Below are experts of layer 5 (counted from 0) of a mixture-of-experts language model. Rows are named gate (a neuron's input weights, with its number), up (a neuron's input weights, with its number) and show model dimensions 0-127. Each number is 500 + 50 x the weight over its row's rms, rounded and kept within 0 to 999. Numbers have three digits each.
Before each expert's rows: "comes after" lists some tokens at least twice as common just before its tokens as in all text. This comes from a sample of Wikipedia text that the model never trained on. Tokens count by the router's weight.

# expert 12
comes after: " the", " a", " A", " an", "A", "|"
gate6:422545585541508586489550416431499480504452493376505528407397523509440543472570583502502444459453489487544434475511565554525469536551539483547424439463491459575558467490424454546505482491516440487502575438551488501460468573450565546452456492529511517551469486478415422472566483485562423563394436479507493504595575481489541604497520477511448374480462529452459520511477571537550567496485
up6:523574562505485546454655590544477463472583450435548424481499572533501525446370545466546502578438471467494502509543573462492552498480498470449550440485523456477513532529537553444426490489447453527433440485459517592548481448513505510458415426540464500518450525487462586587493594429510613531476542439478589457534487462444550494549472591514453452515460484586432478437483430550509498519516
gate7:511587571371559525422457485413531553541617504428585503492487554510397514489469503422478593492504519557587558490538538516569516514518561443438447491488595502513649476527531499535520521561487537535485530469439547536536517476460400449520528446418492494542490495492512459432446481476437421477489528468455479499512477516546527425424458469366472504524503534583554514470558443537498489589487
up7:385420456507488524560590536573494516500412474527486447538586404522548470590529467543506447526484508492466494455483524487403478501520482512557518585502532542475375548535484490516446546477507389455528414575496479527503507530579614558480415593562529511454489557484481455516568469505469567564500435506630468489486494472490450577558513553551464565475510441425422491570553534461499443463505
gate8:529513504574596507561524558557487422443509562519523452429639476496545460438507486411582498455409373588522548533423589451490476502547471445465497428529364445521538519544533491541458472549402555542473454546499533403423475476521494497505437484560574440580505470521551563450563494546530514536481483555564492478467507508511521445530483560508485533540522523516482524549574601560495553500479
up8:510501568446550512490380516476459541558459517518446485533464533402396452493557554439526441488558537539548475462478515480502487381578492504536511457598427541590414564504512497498492535549394460517473517398553545527561477485506457498569557491500572484501505567486502482442566402520488591468423469429392454474516487431472533431462596491486515535542518445477442527458518478396436550546536
gate9:429402488509498494491580541441449562458576415574457498518577558528561447504480517451514500485531531476415624492488537509543515483471550520542576559577431493487556434492469513505545453548565452575535521515472602502481558453520484506467381545491455514564393505608442460525492540563549424527533431500520445430484420536476540527497561483505479380476442547451457518467531421470541446561556
up9:449446487508464514520597569426460564435590398614451460531557566516612401479507490464495482505533554473401592490439543526531536484485540530548580532578429491490531444516450516495514446548557450552520508508493605505434564452533487497489429559437461520588431495599492494555482557553531413516529451505502450430471448521475557473512575474507509384473473506478461506491528413446524492540545
gate10:514442477474551444446494419520497484547521473439530511460479518488574476426466481449454502462593521466572513557509518563398459455450553516440447523491490584525506534557582477523490509527543471439521496435451436542511478530484414544425562494476471601559520535553501519506441427549561438509508558538528537507485511608456521496434553563601480348421552373466518569497467467607419500489538
up10:550454498477596453445499441541493461519512465430531489476459500523556465428502444464518510491619546484520537528530510547402474435430547536407501555540498569516445520569559513509508513531492465431513433440454493516525477473480452559443499491462479561511547546566501527521423436553533471578523589561499565463470515599425517499464520561612479387388573373488523583508472475566391513485544
gate11:456532514446404557450560456538532498496546563477551458493545613551507436472543464472528511485499475571565460519469556495509491518591493400505462566431554447443527487518610513505500511576394521541513512387513425410421565512497494457552494393495560559481489458467488656631433465484502411473543534532530462541522537559527471500489521542416453495459513530522544477422506476514464515550455
up11:425491369532545466498520478645532573543431504582525427502428537470512533461485459490486481428529525515484477509510597513510586523430597552441408532505554528505536428431505545559479474453558521480477384448586481529429569526438476553640405576523441494391534485458433508512465431514493448489565500508521491495502495491531483482421527450571500530465508490481449527473505550504516528508411
gate12:501471388402517488447495399382479541579501505504496577492476551476571458506485615462496516387495505464627479465430563426442483425474507502432476476497428509528502512514436452555407551553441532478537559533450619532578576583529463557477485535448424538533509515501478439479512470546436428536407486517531486504494463541478459462583445532557450519509569502491547585516493491472490452467516
up12:472483557533413564540527454460419426557479533483504483443502427583445587496533503533451447578445592555508506545537463525594522542528439534572503519491522497556613426441552545512501463524526528643473453490579455455439582422427503502501453536529558526428422447460553566520571483600488509428473494481470491480490441519548472536419497498525530574570523468510482449490605570436530495474524
gate13:441492482507542436458560496418466474428589457521480411551489491460488567505500459507553448541446572459428457576442489459475452434493415604531437479543435534520529512543416500549514478540446458510504598527510473477458535468473463553504398469500447406521494481471485613595582453509472522554504428425533505478482461468426467553552479576477444548443491519462440502492454423465543553661487
up13:579536484476495527578429593588520521542371541469506583439535529540524503509494501512438537503545457557520529404543564542502542557541513503541595484465474433484436515443594557413480539428526542518502405514547496492525498492510514454481565539501570590515496548515528398388399532470510505433467548607460491482509515506566507451480535394538565474537544469518540508484542527484509477344497
gate14:533555455507502637407530393541490562462537440512502513473446498450506559590426632469457467509496487519521612522523544569455438442560421477481468471464556538456556451634463477493448525459567514538497464498473512565463513537498500551511511541453491424506545521483465482578438563422561510553546444505490527430492486485531550514496470546520462463426393568489535537614543539565540584536525
up14:450488453536484538490498525551419592370507460517506581508545513442476544476523470592518475443565450516511491503509501455470452491467477507630515502574386494423494532470429562493489509531458479511593529532518479513444431532402573511489443470503316591502530479573521553535560514462500537476533450528482490571504523464505433463456445471487559582500509438499526547411502527452587555454607
gate15:435541486467521542464460398447491552517475503497552584513595420531536526460474565491544499339441344528531598451533531479482499483550407449527457569448454454479426500454479441535379473569446540516522423570490550485599477515444539511478524469599491494493506505537408450402562499551485526476468485543483513453482548515510485454546483526542445475478484492491387469525550545468573506480504
up15:458547543536447473446516449551436506459479434586611596459506519492468378491416559446447536540582441496499534502495538439533459510486477443497475531432464355487452521520483502532510439595506540512517451599493518420526481482559510485499433509480515576530507497519525479458535554509595551463494424394321618512406552523482435519487470555516457489542498486512466536523550494460513513503487
gate16:538445488502555512541495485459548437529575443427493387480467553502484398437540518496493563510545601556549488508459533457406526439552479559461456379500470548463450580446515446473509571422474547491485464419484558480556568461577528541511506449439483503557520507513479514487485462484424550478512476520405398549450461530458527551588544437502452448382551503389468529484451433440518463512413
up16:512451541514543590620549475432530457523611481449543426545477566443486367494524470535494551516539561487522539523471557446414574437505465585479494466467502539485478589458542427510521572465453521540511460427466551494560570453587484544540507417479495516514598539472532463457484493442460544518515467530446391500472468483462535558604462476462441471409516512389501524555481463433552447495422
gate17:490516561505559519572643497507425478406481617468523528564571467515495556521521628603543453459505507473489489544519575566532473548490522501495553429544440467555390535491498477497480511474525492489427535502399557553534513550590542462552571566458462432556483444532561459493548470438532545499515530502473453503558444590461472479520466503539514471566459564475535544499436433576496599608514
up17:549498451434449433462392514525510490613568344571489479458430527458475496473472389474447511610500488535532491460502429495463587446518488496523411543424620541496577473535495617490549459559495527497552481480546414438473498448492481532460459513495526574472563567463481547580488496537559489510476505526536564507508524382563482518456564465474515565457535468497466451491524561417550451478478
gate18:385500508382478418430519477479480559569520462538487444512436490508439524528577629493586506496429494517510511494603406548524533485521513508472505506472477480505498550591454431590529502486468520491478513535469535528536556517342439477495460448575484546484410471545399556475608458490506491462543462493510417493488523460495427468567478448494416422530569523540535522455524437507454517568596
up18:610483555603535574565474515511476484448436534448533525416546508481543437483429429510450476499588496450433520485457585454449446491462521529484455506585536523495523403424536586453460459489496498520475458481545460455482443493611526485558555523390485454534597552451556451526439515568457501554388527462433540474435430565466628538452490521457536542509424491449483500546500574476499472472465
gate19:550530428473559466515514567512582457595487483485507441439508555536541548427617481466528542424438436394530426382523513516533475500451548569490607461543530554480465493487486455513506508497558517477483479494479469509545527540453518430466544459389610427644504562501517506436480444462517519471494475498522603456481488464395480541461484494472448493546415521552446512407576441487468575496533
up19:543479459576519519464484552534455465594496521606522428475464480505421509480518523507549428433468505467514476388509467496550511486518536458500522494455498565521480413436406545483474518490504587562536485424481522532544500486479392404452435481453582443583479486489537505536502470547561437460517503597518562434276432493504556522558443463451485537552471567498535477456568476480504565457511
gate20:489540609454518459478520469512542547540548468522523503462530483431495534459453533458449565534485500450462438564514499604491469421432531453514489491475555516527504606545597569519582477380558491513515532447495572478420500557581443459469396529478552527429535500496547616537489543466575439493415504433450568424458555514436567509455499547548486521519430453527433549438447413481477437586528
up20:530513635453495462472512494533521529499529474517546508488530475430465530452490531476440520517469513485491415549520502585456445394488514485538497534529548539518495626530594520491568477400535507468546503431476591434418496537603473480494409511493551477446558513490550602591459510487537462498429536443426547473456575507444543475472467592576489518538408424539435531452439419499458455617547
gate21:466438507517555505528538514493488502575420556468489511469603548465455479564522466404579444520430375531612494601517546524439496471466518496477485489507473532562485499593554440569507488491458537541440499480452544476556518537475488571538394559577511544466477445568472531397553332538478494450469532494460501534566464425549526445558499495505506520510425471464562454426558580564545515457536
up21:484493529540522476500536560485467494592452589486510506495591520463447479573531467403569436563429429516573493575522547512388503495459520535451468536527512538599442494571504498558509543460472530485428481456426572489565486467474475559557414553557516513475443406541481533435594357515427498478472548489448543567531478418502569442545474512424468539515407508477551489465561545565523489439574
gate22:487582482495452436417506434547418515507541471414525503481565498443433527450524445485484460512447490428489544546515547488401541402558600420401481505508499492521546393494547516543519414443463461516440410480479492536485520452466502517629462474555503479503518410458524567589526452590533425558476525518471538550522560485379516489522529477559446435557477478480475531548464615563514556538511
up22:532574544507463433468500409565436492512518454391515542489580508440464494464560449529524465545472448435517542519497538479432506415590575458380499532496474529454533428494510507528581407448444467500459376446500528486470495464508460503612481464561515459510549442478548580610528439532543438553451522498452502577485545487388467471541505432541459395543495455521511532551430573555512535528460

# expert 4
comes after: "'", " H", " of", ",", " the", "."
gate6:470554506540585490519526502473522480488517589441517502471468510416484440444392400503536441587565502487459512503508468507479503464562469498481437594489487539567542562469424566480553465486461504510537431510435539537489642538513537480469454531432596463451467397416467477560484509469439428563473520582530445410534582511489441541534445582503484466387524513459595520509531422528550508546420
up6:496444527461660466510513568506486462454522544419531477457502473478471438456448478514504431556545539515396476466552483507479534468512512504603506599535475574557484494522389589514517492534439455531532502496432552542451506509451507471519394466445544418553499362447518546527503519483456496574352479642486475440528536470482546523560486475491498454423490454533544533423464527473558539536457
gate7:416527498416475493518580485494516526531534526562471538601496461518437473441510528439629563530446526495559508465461504519541560492471542335481493431470562453475533468537523547529460478596498462536490511475463674575605490526456513458592578511535587472472500495551495527443372561479527539490477546466503541489526593462456495546468588561514478515490535526566524474546490450505429501512551
up7:440571418482445551526575508513542500481464517499448493560541514424486497481460549539536582458495521462594532549490468518491550539554486420472413520489542591477496476579460509517580595561453418510544501563428640572560554560493536433579561437510559491481507534592449508473416444440555556609479514490499508561553547480425558527469462565465469508524522462561571482562505452475399468484508
gate8:438519500500551536493487444469547496600520496582500480581542543579381462533541460526633523543430534565480486561483510564446574481432498508513460475518551569544497521519437555523559534518609405441525436378499565543523556481488581467484436454518563422440514508455555586455461459431537543475396503471501524502503440520479431486514542579396454507480548523514477469537458546586492504545532
up8:523515510497462494503540562551402507396464468438463525425492453429566559455477511503410477462540475457489510468498482395558439529559514458427570542465422392472496512495555416468465505490416590536516551652510441492503432500468396549510552502493439578590477423541483436555559561546490482517594476552481497505496542452530522525464459432603541510512474478509549543440522497406520530450516
gate9:498524565471519514582444478378497489585537496479447523560532549504505475507512495552510577518486496479502488590502580538415499488441554537515530504505499558504423492537600560519456580472576519478507450400432409560522433443608516552488502472433614473497470411448567521496505530400521529447380457505395501557457476545455475595438493504469482495507564484521540565501460480547456509581591
up9:461517469439485545547408425432422477546482468479515494444479457501404455479543477578589503564541466457528569498519520561484488525409635446491528486547505493583516423478514532551445533553563536518557534415423508567536519490575518544509511417514579511427480459461553439550553559419581543516481425504442521583450438561477482579466478508450436512489554526465535550567465535609437493431506
gate10:473582485385521470456522532457426547537537551542519481544591470472479468432518522509518562548492525588589512529466555482430495369471505408563454492596526448589497545472529504552536523526500459594544521409467560435572556532418525476482431556587568490507536420459552487475531467453477485538409539555460569516528458470433508489484485443467477561451467492511605538516499453600479536593515
up10:466583543387490443496508538441395519500538539489513488544546435466457500391483562505515543561481505591537506522476535449427488378497535382555472528593537459626505559452507485544445536503488457563565557463453578497580476506410512460463473575582533508485509481436553500439560455433507535506399535547452556532502456469465544538491485489476480561440448487501600538568510457561489493581496
gate11:552404495486485505445549477461546580621554458515454424556503517547478429403522611488478530441514480559516541550543574552442505452513567459527529449477542457458444440484561517482536540524588522542543435445458548506411461513449428557549470509465408552453468523451505501463501487475472572513367427489522436514498553477504467523501631562502511460562444499467461559476489444582513448599563
up11:444582542485518568503548534596484441522524503507535571599491440528507450472519472446542580547498456409508560531616480444475471421488433487492326564442489591427534498477586537423496562534584472497451529467508471451522602476556480452531514430505491430450496539510512518486585471470462502551547501441501556545592468490506497490488557362488560512440572554548501541541495491458484520536479
gate12:537555587442531541544485548467490457435475455549536408547522514592587462565547562451489611552552468595442523524466454481420386500498558474581562518478500567488446574588453401548553531528604474542512477483518540441576419528524553449505544510508556461511450485456449457512504499491438472541531511481597538467473481457478551539547504371481473516572518560485581471525449539473495501444436
up12:474533573435465506460427508449472399448419462434498511513530484601512470522488523492486526502521534546484489539525461502524415491493469517569514537512530562549579512540522385522475505467533570666495552436501553444573476435438555539569504512530518459523500485466481528411511548466455426549493495495587435478470450427505531412404467365484472564571607533497541460482460541501581594488452
gate13:467406561504468538515461471433436488516543436453538470447526436508536485472536518522489491502553456435592483468525517490503464520510507606514414518572518454449519520470537495528642391521515521446547434472475507385479492423567444585506498501507578529522524410472502546616409519604473463484459468655478549474527496489572432496587473489538491489419493478553500505478570561472573550546469
up13:483468576524535548478492483495593462440504480424564447405506437523482496421479437453623446469549381413570519509444581529499473481436524509528391495644494392555524448487549455501590444563493500486519476498514537476535524468548468523477486481533617549527440436525537522532469602569517511467531572534555560487526499447514420580517514476516478512438536507519567520485556600484552469501503
gate14:516537465522450494469619549447483571422564516419534424463434454464484449573564572595501522496572439513525460420460624405479571537469518406555578455523432421462434446575511436487525564458469436571470492562546448455489463504592482510473520488518541542500464537510557530517560536478461436548492504472573485515548504509457428467519495526514483448497557530549517603478526625519501463430508
up14:586535498485406428475541491604528435549421454531480527506464538523449535444377399455487453498408486541485492459521450479478438497589496481429497512488579510542550458471523664451487534534552588461524505440481521502522567434462440464484589487565548471516509506413449506544443463506481597435487524515407554466500424552524537521503441480481581535512448424512495433548465501455496479574425
gate15:488574408524533507495365494490471477437495538499546515502541499498458508559473532487568519498533479470439432467497538539494518573465503476456455464444500505485513456546488375442532464578508418413444575555518482452510551471611489430494428414604470444545566446440587522441461613418536583421564459461463516470410514405540452518473491523421502477462505548600522463465499530513562493484524
up15:547505452522528490555526495452484436546514521616406519526507509383564526474447476553389489448438455505495463546377541430540476470502516466505467561574543533486494498487408530469521492507335510420552506437520446457528374507446444521501575542505581475421440558529521481479518404598445469598505506472489493467506509449486488496489510422561507554558515499431447506575525493542505567510442
gate16:464484500441519456456574436521444526481527465450598509550467466530390472610479478575499517555491509470564499518466497514502509427526483437424507484553529435492552484511547452507599427540591541461410491492550479524459584559523472473453369477467491497462509533475491453509616499441461514488516411557498535423456416548423535459491531595519489511459501404450528495483468410616485523612557
up16:516489540453504444512569431486455545495521454453599525536437478541413461614483486571506501543482472470545492475527484503504492448508475516439480454552542450530525487437540426482564462499591478449419466470554463518476559521529466424462369474412454527434506496499475418442605437416438511430507453536485525430469401562441538489507518588487470521461464400421489474502493406601457523604529
gate17:495475487519540461459509539448596444471467583504527397506486420466570480585502522508560541593531554504583468535482563555498405449557489590482416453443554522465550532534574454458605509442489541406567511477413490524493549476524474575435475559526476459538540482561543482486447548414588439521563435462573559455551467583475421454513580517536532472486448525416497506477525456495527487598501
up17:502490566538419511532468470579496563494496439468432596505462526494527502424444465498459498547440340514449442443495457475501563549474394466512552502504468576517540450570471565517477553607462477612484523513600515530480535513439524478534459459453433486427396539444485541532576444529467534454496516507466426486523448403527613516500408526468481562499529454575511431495522513401521488439483
gate18:594480428483506485459499492454475569561528487461575511491558505485528562528452544547430438485513562562520485507445465524484503477448545494550569613536518507499503540492556514548498450554447515537438569555419452467506505422558412593491438593446497539474498427439452506509479476443562466585554407434540684426454530594487504527577479513494476546528512483505619527489514527417532482491565
up18:623479418451489507454494478419544564584496482411539490490552495477477579533444570522438473457533516524546509501486498616442511465436593531530524582572542490475511548473581463548469430505455508507458522537374488467500472417543452612493472558452500555415523420438478513517509454435521493581540427443501645471475530556455470518573458516501430562530450467468594543484539507498543481499503
gate19:475477527448455604437397482562453570442542539360474459535522538497431532508498591558420473496552578516533549528503531576542546506516490487509395531557463617494568435491559473500538556496504423573497569622429568461510525512595472485467557512439525501534470527478420450540584437492506548534492480491552529442549461596491483536439513528537467522519557521480444570438471509475478460544577
up19:534499463543539423532592513436537427590484469623542529499476469488525473495541395435587547503440401467497450461509451435470465514502513486496577467449570352521424518487445526502462458485489548456507428369565471550451437517405513478540447472545514520462533458518573537427428573508491441429517518523447467564475556400537533459551479485447527485475460491525551458544534456549518531473414
gate20:472531481460426535482525412457431577594592470486531456511536501445432550532511475562493427490472463340503537546468533588542568448424444523531604541452423504555437399536561511561448540462566510553454462539521517520521454567483555449479477451554564468538455541472389495554448557456482605550497480494442490489477459464493441527498566489520509532532495508542520441429388445503482492541442
up20:585542503522571444472484607478574384408427476548484469591493511506501546511488535437475505497530530638501431455542437362496508560553506473591531505530556421469582590507493476470476469573489449456493488443499519470558454373536380509494476484471506468508523424513559514467613533487521462450498455513484512528470554506507541455480456485402520480485530511452482514558603537484529553525570
gate21:462579453515417579504538377481598444483447461494507447447512508516483533481537582495528562410613496472494517616550495478529481545488524426454409453505484483461534474502445480463518408601492434454428467486552486470554577449540446507528586523410591618496570409506558551475465592527443398489522549517549438462479444514513513509467525493561484518470482442492512567505502455469523492438507
up21:477587475512405548513545388481567433500476423498536446460509490532508535466530571508503587465579506464474528588541489457525481513481473414473413484488500494456526445516467482453527410620527453429439453489570497484608563460580468525532568537387566600510545432509578541471487585515483382478527559521558426430466425535540516515476522471575524515488478441508549566517498433465523492447489
gate22:511521505496517475522445446435420567500470468527424471496480471526439488411517560405644531433394425519513527386542526522475502557448514617517563572513494514553518487498527423518539491511456522527552449471491501500464552517388408397539515512480527545491456539536570526438546593497565489467497468512552438509578491460453509581494478541583406556472406456571483584526496506532509531568531
up22:463477489496485506515559532530565441451536578468581552505480522445558507556472427545386523456550532438504475645479484508529536455559476409456426452463515441443476528542464572484468514505535517493462569536521548480531516508583618602457533502493446444503513496528442497546460418517430521560525547470444549498468551556537538430474498460445591469539611537491502338459485454430483458491426

# expert 10
comes after: " S", " |", "r", "0", "a", " E"
gate0:441549569451566529483465485519585523527499543500557528502514512437443468533600628492537386384456468435516527492428599495474430523515542567552419514528468491531536438525518484560552498467521522562499545467492536460571479538524548563526555478529463491564476502529507455488489464410515458525491465552487530519532537543501532490402505534502350493447467501414425631482453570426524534610557
up0:541465407534490494483515520548427479465519461464484415509506506572564518452400401513493586597581556554459430487556453554527540464516463460450547514467481482503443510520443550464492560483442520461526467588509451547447544451458451467531412438490541529472517458524494525564563506552523492500516529438495494508498439453459452472571466456505642517584535493541552362514520395577422394418532
gate1:595487430505529438454466523465510567434478546539442432433479574568522356471442502444557476480517477532481520501513552461526607470451545453501456532545368463503440445447590539525492462536549537475390532450501610467455480446474523567477434483477411476466433469454553481527570437445490414530489465500489572464464406486482485505496493496477435436574380510501473464461440483530541565479476
up1:411526569475492532533568515570495442547545452457557566565497434406487631530552495573448512481472548470511500472482431540480384537534460528476551467452611502517575544592458486448510557475479466517587472561501414503541500542480498449536535540522610511548584559560419506481440569557492600461507553490488441553522560513485524506497518513521574557428613484538518520532557495462464422547546
gate2:466472543445426523563459490454525417428412595405481521504441478541533488508498528438424472501450609486535520393469591502501527560538464545536442513450494570519601470517554471540465526459626524499540512551522553536523529513461515558539426576467512597627541459471429471438488478486490431516512492549410469518477468546498385476499577490529405477494451415478482512468479567522456543436470
up2:496524501486422473535428543559414533451551569509471420410515532536573483452545517502433541451500486505512510505482610469404557546434561597495474448486469520513420488483541414588465445419595516481561548505491571487524496515499486439505558503483504588606468539470563437520403532560406504440473445556484462511476450607528465432499575419521398485493441518475473566521464513537502459481424
gate3:505432492420479514502505500491565489582488480408547526540550495542594512443586560497460531525410489484569456585523508509427575512538601499488454503453515529504460523421565489482392383442578468475433456400516475499550488461557475394584479514576453525507484601589538509448462531495505476516535451551436446578442500491479465578473441468506484452575486453522532543572466463521421556462431
up3:467497491573492398545558508619542532441462565553402544466504462466424559466526552391476470492419519454543560501562414556561479502534449519515572441475526480509587428562365515472524516553420474484615523614528487518475485499437478524496569503423564508522525548454447473467543566493525402489517510508601483503552532567498576455507445504467463550453500487528522397526546509497513530474542
gate4:460516493471475542468430477481473509522546572461462578437474494537447468533593486503490423444556582584523519515468574550514502540484416528518417547474478445480541463485422416523605572515518446477555470422527499555364580489519500497440510569546462494490460575456503533487515444548561386511589441526530445525571522542524461532579549584527452484438556425527442527374488451465544453533520
up4:469480463473476528449440488439502514541520558426450537429546590547469474543601520539500438460507595578497475497414570567502534522529414562527439599506437473546538480530543475545583535463518409528476504438454538521426562461449471499453508496531506466507422486512512554518506412537531400553555475525516556587530479488498423538537547574519363484534509444573442501389518437439563445567483
gate5:449503444496525416542570514494486558529536482380589472525451471545429483569397554527483506481459441516557441482490580540463489454519515528566366415476518573563462477600478547470516446485628437493431495484523554448565553514518508412454592522565476508510487450506514520530550520477506496489547569539489530462499416487508367566520484507446471406600576489526568522468511530530442478533536
up5:499657523521532509425437574458490424496480506475482539571565479541520488535580521432450470564502553421489506453429478451465550466494479602468576553503526469429542551505490454472413505523539450547521403522555469379446399497512496549551494482629460495536428551492495494420450509468464492522500396477506552458503469516513529493524610476589553497479458471550495514510445562482523438547384
gate6:492558453515455489426539428464329479560561418466464522490506520401478483481514477501560516493505444530562527450548489555472505382541528443477527616482524493446440498520506525504462532499489526467506470479439571574520494526354496545473463550469530499493409497567499515585448577375533496570563475460491484604525547610479474482609452498570451507469499558451480562477525515568522511526531
up6:514484503507511480494461497612625472547467483522539455424467466537546558496503490461383594451385509482513555507602574474433529501485520492575442568461521509517402418430485458541446469572489489525518548512438475437522428510575456502473463440525534495523517488495509566541465437544512510451529429444464487557554532456501498553485349389389531460533488518612512496441504518556552445523493
gate7:420495462472431558468382485490510499538503489477583530520507410535525558450524534541567494454464427535539481515423497510384491566464484518512468549510550463466527528487489568534452512486477524504453442391444419544494523539535513505530559432556484455438480449513503479468420464646540398542464450494502516533500404557466525443587541555600428425404497424492522527378485515465586512482473
up7:397513445476470543480384467524543483534503544473563517509513415556561582451540500552541472439445415518562463515462484488407483558485471507494445521499544456460528502454503560513444503482458487512441499393448399559494514514520498503488574420535515507435478474499512466487402495611572432509448466481468553554510403535468515441549557526621445429372526406475521516394470515479590541482473
gate8:414391464547585530492510447460500557524524482568470464449460470435487502479377474421453500506424407500557379465424525462477506493541477548516547461480541497493513510445545498479505435484481525616434582495520414530491521452503419487521526480462484509499392545493441531462555473503560481546439514584548496410639422510481447512519441532578525571426514443535487567567450571511497549555512
up8:557589504476597449532493464568656401579476595449466504509499508452552468543415499512473450497490624440552453555550422516487542546478517550558501444507491514558623489512499466504478499473492548373520545473475465497426587539564527504550602477553510478544466450492509510431452481456426484545485518337538516518515516511504440441484515541486439548542491496541533475519519494472437480426541
gate9:559479449505516525362532560430480471573560538422479436549514468534483507605497562543556535575401604486429550520448519440522547468492537436518536476516542530499541523480446509486479504497533449590545391455439541520557501458466507570488474456513546461518535376523561561551451598537446508459484419538568495450511502629521547455530520507523448439492533428513540426490422512465464574489558
up9:405490570509467498662454453556488570443424482572501584441509548467476475421494437464435463427578412513583427481527490567420476496523465563491460576503446469504465475541543505525516519505492557464442595574572473498474483539553503436504516541491439547494435570443467476488538445450525516561534572444431554560474470393460433514435455536468539534533462555492461563528575463496514420525455
gate10:483397544438526479503424469487532535506514622429464487471440503412420522518515472530544445506530472514441540513577520510421517537473476497470493503542534599449555470498532415607553511566540529543438579447511492591558435441562521522492585478607586487444455527439473430553518525527530450564447515568563473476448486600505429496499487543442381483444434476402498504501463425512489540547479
up10:436410539470527460528443482476492563495519606432474482506440516379436511489536477515543421498522447489461568496544530524447532511485465516454512517534546598498570455468510416592531509582518545549469545483557529614580435469561539526491567467632558446473481549463453450532539544523550447563435488603567460483477510613501420524505495541485388507534428484413460480493483416509514525531469
gate11:512514509389485518498495506507466501586415524538553468471517531493463520487429468532432559428583457459509494489517552524561410489522529451519482471483474567477456499514526413514555500512513603515525496447438538391540491486481473513490440517488555473482440517541451558529466482406579606513483521407536500507502495578512487554422470481559473520351368421441503513426384559525630463482446
up11:464533451386454526497518536519438570525397524571542469503500513517472432475439458515477577445514437493511528488445550521558446489432536501566479480506486526458472511530541390544598492507544548508423535408454575370538503495470452520491493460527532506446439544494485529480531500408572655514511476472505517510552495581511514541418479488590466472342409439474532508472425576512543494502440
gate12:550627522554500487486525492533569572550489582511576511447571459498489487577501584500452420525604550554494471549572545522467450455535486489471567531505457620529485556530425572514451523522427549517551552452455442502493504444494436490461548528522492539581460492563389592526582502524443527510502513541493471439464540565423431469549481419514386473485457464461515463482605513463415524424509
up12:511656516520519459502489506523547556532503571466552500390590496457453453580480511530430433521570545472538480558533503508442439425496500507485515509510432574510476549530432522549488479503449571536515491433490456479535541494425461489477564514525514481599503464593382496445590500536491548517493497485505496395411559534431447495486472415539350504419440505440500417479576505441438559499474
gate13:548457412394502533464537470447446540559555500473525503493478589473480414496429507495470530501513380486515521400499588503559489488511516488573531619537483465428458433583476489591511533600517492551483503501513515399407487510408445464466485570492603501403431432486464488472488524511542456508478421443527517413497472520453516549491437488486391539499411502574436586486559525502516453522533
up13:454534583561479511568510492514568517572499540476494548563502398489533538507571535479513475547510585472565520614547437474421469551445500526487495412447548556467493522443541587452473547472566493412546449499498419526534509493603566535440516490529365546542572550453493502493513439499514495485534522629553491588532506478513454448504519555499626513418589580426521435555493520549521472524515
gate14:378457600467475583548573438436472539505533488411571509469478532478496460524514499472432610473563471435550459582471464583521554508595499511536494528487499447518531464527473547471447559514536420428527586564472418547501588490547448497501455566503476529413538546556432517470481527456584464524521490532509516531504474458468415485567629489434474462554510510489423380436538494443457526550448
up14:425484566478461515498484420391460544524510520429512497507487530472503455458537496462465601473542461403530489535492522613446536438493533583459506560496478634489489469468486559489420565450513472479582480547458508470388520458545508658484429560462571475387521555549542522483500522470534400561550491480569445471477431445459511385529519524488475495553539500445495443564487552500565492483442
gate15:469528431536476477528511451524463588443552493467494505465609515496504461645464444478541494457542483540565534484479510426423484494463592427506518546519501487486523494498593416555497551509478413525508482453476521514449532473396486470474538381538490550440410411548496539504524531428420545629506506555518476547548511487463524567515491505521526566559427420453550379467537488459419408545563
up15:450548434525472453525494444528451588441557478474518512483605499504522453621467437488524506482550465559545546500478500431443482518443570435535515550504540478482514505478610419545481549539469421528515479457490509513403519468418516501486546393547480545435417434542488551493528525453401552655510516576502466557542509489458502545519509525511534569550427449460561384492534500450416417512581
gate16:490519475442570507578496414498531512512474524496557501504488461529502519477475526540431545514506407505510433523471490601545555542523488533399332526497515421471449443552526425507503552431521410578548547507473449484415501498543509460535389483504620478439583514470544514491464507466589477500477555524479518443458568498448463463430569371531479567521496411542413473496512390458543532526481
up16:513513493434547496546470448484511505525463525473525506476454529514503510473420500515420502531544366541507431537526496560550502528500467510425389482516589421530471445551485412485536541437508441536589557521476447544401466510566473469561407429477665480454565492487546493484492503475580419505516532559469477443476573509473478460428505386546514573514495369515412511511560454450505560459457